Weights of a small mixture-of-experts language model, trained from scratch on English Wikipedia: 4 picks a token.
Below are experts of layer 8 (counted from 0) of a mixture-of-experts language model. Rows are named router (the router's row for the expert), gate (a neuron's input weights, with its number), up (a neuron's input weights, with its number) and show model dimensions 0-223. Each number is 128 + 24 x the weight over its row's rms, rounded and kept within 0 to 255. Numbers have three digits each.
Before each expert's rows: a language model's description of what the expert responds to. This comes from a sample of Wikipedia text that the model never trained on.

# expert 27
Description: Starts after quotes or parentheses. First piece of a word right after an opening quote, parenthesis or hyphen, such as "inn(er), (pr(imarily), (o(ften), plus table separator rows.
router:114115120149130104134128111156133102116143141106111133094123113118097100136163121122103126153144144120147111119134114146108131126139109144163101155099131155145150147119152095120063125148099111146145146107130129152099098120130123103097075143097113162127140105102152091070129165136136107089188183132110129127105124136145163112095152111092109087103123142135140137094108136134158156156137164111136121163112091132114160113137122178141138120085132108122132137075052112125123106130125187150196133117129137107112102102138116102133140158090098119151124147076121134151119090148145121112132168108096143124094132161169109150138127135154137098165140167135133181130145175104128137120141
gate0:118167142131133092072140146130132150151103151141115145112141145157113128139116127122139107111082095122157121113119136132109123098149097099137154161119187124141147107134104155127160175125116137195119116159124107129093090132133121146177131140137171128121132125131151081109123152095117129153163111109143129127128115150114135103124144135150081127134100082146134161132097144144139084143099104132151127139144121164128164151127145115132150135123124173106153145103130189141100193166162070150127142150128112156083175163117125137125120156147132151105148146132101152107083147140131101120136115124177131134133159080151135087090121156092107098111126134144110134132104063118144089141151
up0:126113115105095149160118135127097067086174135162110110135129185185139177155097124136179140120108122153142124146085144108105118115166139109099087116100134121127142126103143144132121144137132103182100087118136167142112138114140142146135152128095146114133154153161159134115174085143126152151125106176175137166129098123158123145138149106140131167121121130080099135136113099127085153127149138148106128107119130119104144141114126146120112160142133153100072155130094142140098109158140150128141136103117115136127113099145131113164153164144166107115142142168155098145146088140141099121115101084118108155114116154129124098155153142112127152155141190148096129161151112131127100187118

# expert 1
Description: Capitalized name starts. First pieces of capitalized words and names, often one capital letter or name start inside tables, such as Sep, Dec, Jan, Kiryat, Bayer.
router:137166109133112082145121099145137121129117130144101140080125121105106120153108104157105132150112146173124180146148075172146104107079131150114115107107105136131127152100114118121117139116143131096128122126130109121172102149123098135120158106125133103136111084162164175182092120124142111147150108137121157106088107071126075096137160143148154107111072124139142149159141119114125141101083142138113154122131159151114122097148144153130133151128151157098155146109179091135141137142134112151110126146126136101146119121120148112127098148146104143172086142110218142092139103155111129168135094105144130131119155167158133154090109130116089151141108142110171160140118140121134090139111
gate0:125116153126106146171114142114075062128151086138109171155088103125143131135128125135075109133106115188078099102112115145113105105176110113104092137086139146131068140151135155121090149120109115140152147118132098144117124118084111103106153115084142147130123125100173153132097147124159140134091115123133113111100153142118169093124113123133157117131137120131137133114094155146125151147114159078095101118117161072130128153119130156094134111110184143142136136113157106151149128138156133089129144156122145161106142110130153135139111084154119172138095133115136102134145120130110139152146111101131142152103132145104129135108154159147138153116138123133183077142128117124186169112084
up0:145145131161094136124154165133155122127149159094117115150115124161140134119134134126170168159145098100111120116116134130141116170111113102160122160149108118126133154134106130078146116070095106134158111153143131145123130139101159116113208144135120163103128185143137157131120118165133119144119108094124168087142136120094144143157120141131120121125119130134111140124131143158147131108131121139188118159146070151127151171154130145136099132157161172180112154170123126132108077157119128139116126114137170174088118088113160120128122117129105126096149089110106092125129166132124098130073159106154082104147111103133178110099158132107089105156139123125135159102125159107153142158118

# expert 0
Description: Capitalized name starts. First capital-letter piece of a proper name, often place or people names, such as L in Lombards, W in Western, B in Boeing.
router:102124109154133084155122073157088130112149110145108137110090126158124159161097173101138075149145140142166102135098138156117146137093057154098171130133112118139109147124133108157129138124121115137103128155150129129141103129108112113180115112103133166122141121139124165125127102134150131161144122156117118133146117108126115085133091067109149128139124090121146104169159102109121123146144091113102121149123153132090101137113137161146173139145138115104130144127142103111159081170103144162179100122152096152149154117136101148173144113119118108143088101118187130146128137176157148128104113146147089134100160155139171133136147195130112149143135130115159108123140101144131099141099
gate0:150104122124113152145155098126142118112133078161116110119088101076131074115111116156098131116109132156114117110143151119141126148116145091136180138119114131088167128087138105121163124093142124095133131141104133108128095117101155133152152107183148119179085154145131119151154149126144134174165105126131155163158145137126113134113165136099091138157167179146164099087113137130123176176147168141094137124125117121155119129124125115114136138135071150105115086130121120113112116135108158105079093135135117151096126105126118134108145089112122140119122133132151109129134099133153161188116138104118145126108178161057092102140115155116142096118112178119140129109143144119129160157114
up0:138115162116181071133091142133130124152092134129174135155116123105093127150168151116153129130164124150132138131085127106169145101088131113159144129124076112138160129093139091141115132161138142106111157096122130125141166154117166166165101136132109141128104114146094109133115119113084164135173137073173131144139146173133150062132104145109138101179146106122130130117113138138150133147112127137072118161115124100152157156108154126105194140167174129130145131126097155176131192128130132102117134123121120163108164143113167079124146121102122120147128151153131135132136135169115118122099112138117136128128124129133145105134121072149123121114147163112137113120133149150101110157174

# expert 21
Description: Inner syllable fragments. Mid-word pieces like ort, ern, urn in names and technical words (Gluc-ort-icoid, F-ort Sumner, opp-ort-unity), plus bytes of Cyrillic text.
router:136118143128153119135159077072150139138113121129125123118168048094107127124118140116129141147148112132138129150135102135135147162098134130160105137135158113139091112110106103136124103138099147084096103133122128114098098155154118134125126154130139133154115145115125115129138089093173107158145118168086081134155150117130144114072107134157153154080107147152126093093111071174139137093165166146090136132135129097120117107113114094143149147118117112154117135063152152126172138117113153157149124110090156110082119126120138120172140144101103113089147139093130157109094117139143154189137123117135133153111124147147136122168149161128091125142130109128131121139143110112109159100196
gate0:126120119136123158117137161150116145108109148097156097126110174120131124167119126078180133123117120105142161120155123169120161145130121115103146125131135144121114128110202164113133125104142139100085113120119130141103079122137114129117158143149154104158119095100150121145088129101141183150144135122099094094142138124131104087116143070108137101139120151146129130068118129156119136107111141127117087128118124141113147151132092132115112100144153119152119175138154058127158142142155136129146106181161122114168138112137117092105111090102132114110147141142129150132157163140124102201140135132119106149138132130087155129100191152086137157133099136175105151153163133152086152150131
up0:192185105124121137125129107142147125160090145119119117117129193152157137113130121127170084117109141122153133092111100147129148131138103096155117086109111131150102114136181134084144118112155058132137139119134132128145128115126131142182144104135100091116183080116159138114146130103113191158140151107115151143170101121146155129131171136140075138097123136156118171157100133114120174151129115136130162125079137143132093146137141137112140105118110172141142090097148114083147139148118109148119107135128146093143075142090134113129120141116116143148101107134109149091129114108112159071157112089162165146091149098117132136124140119123116128116149146134129127094145121167117146120116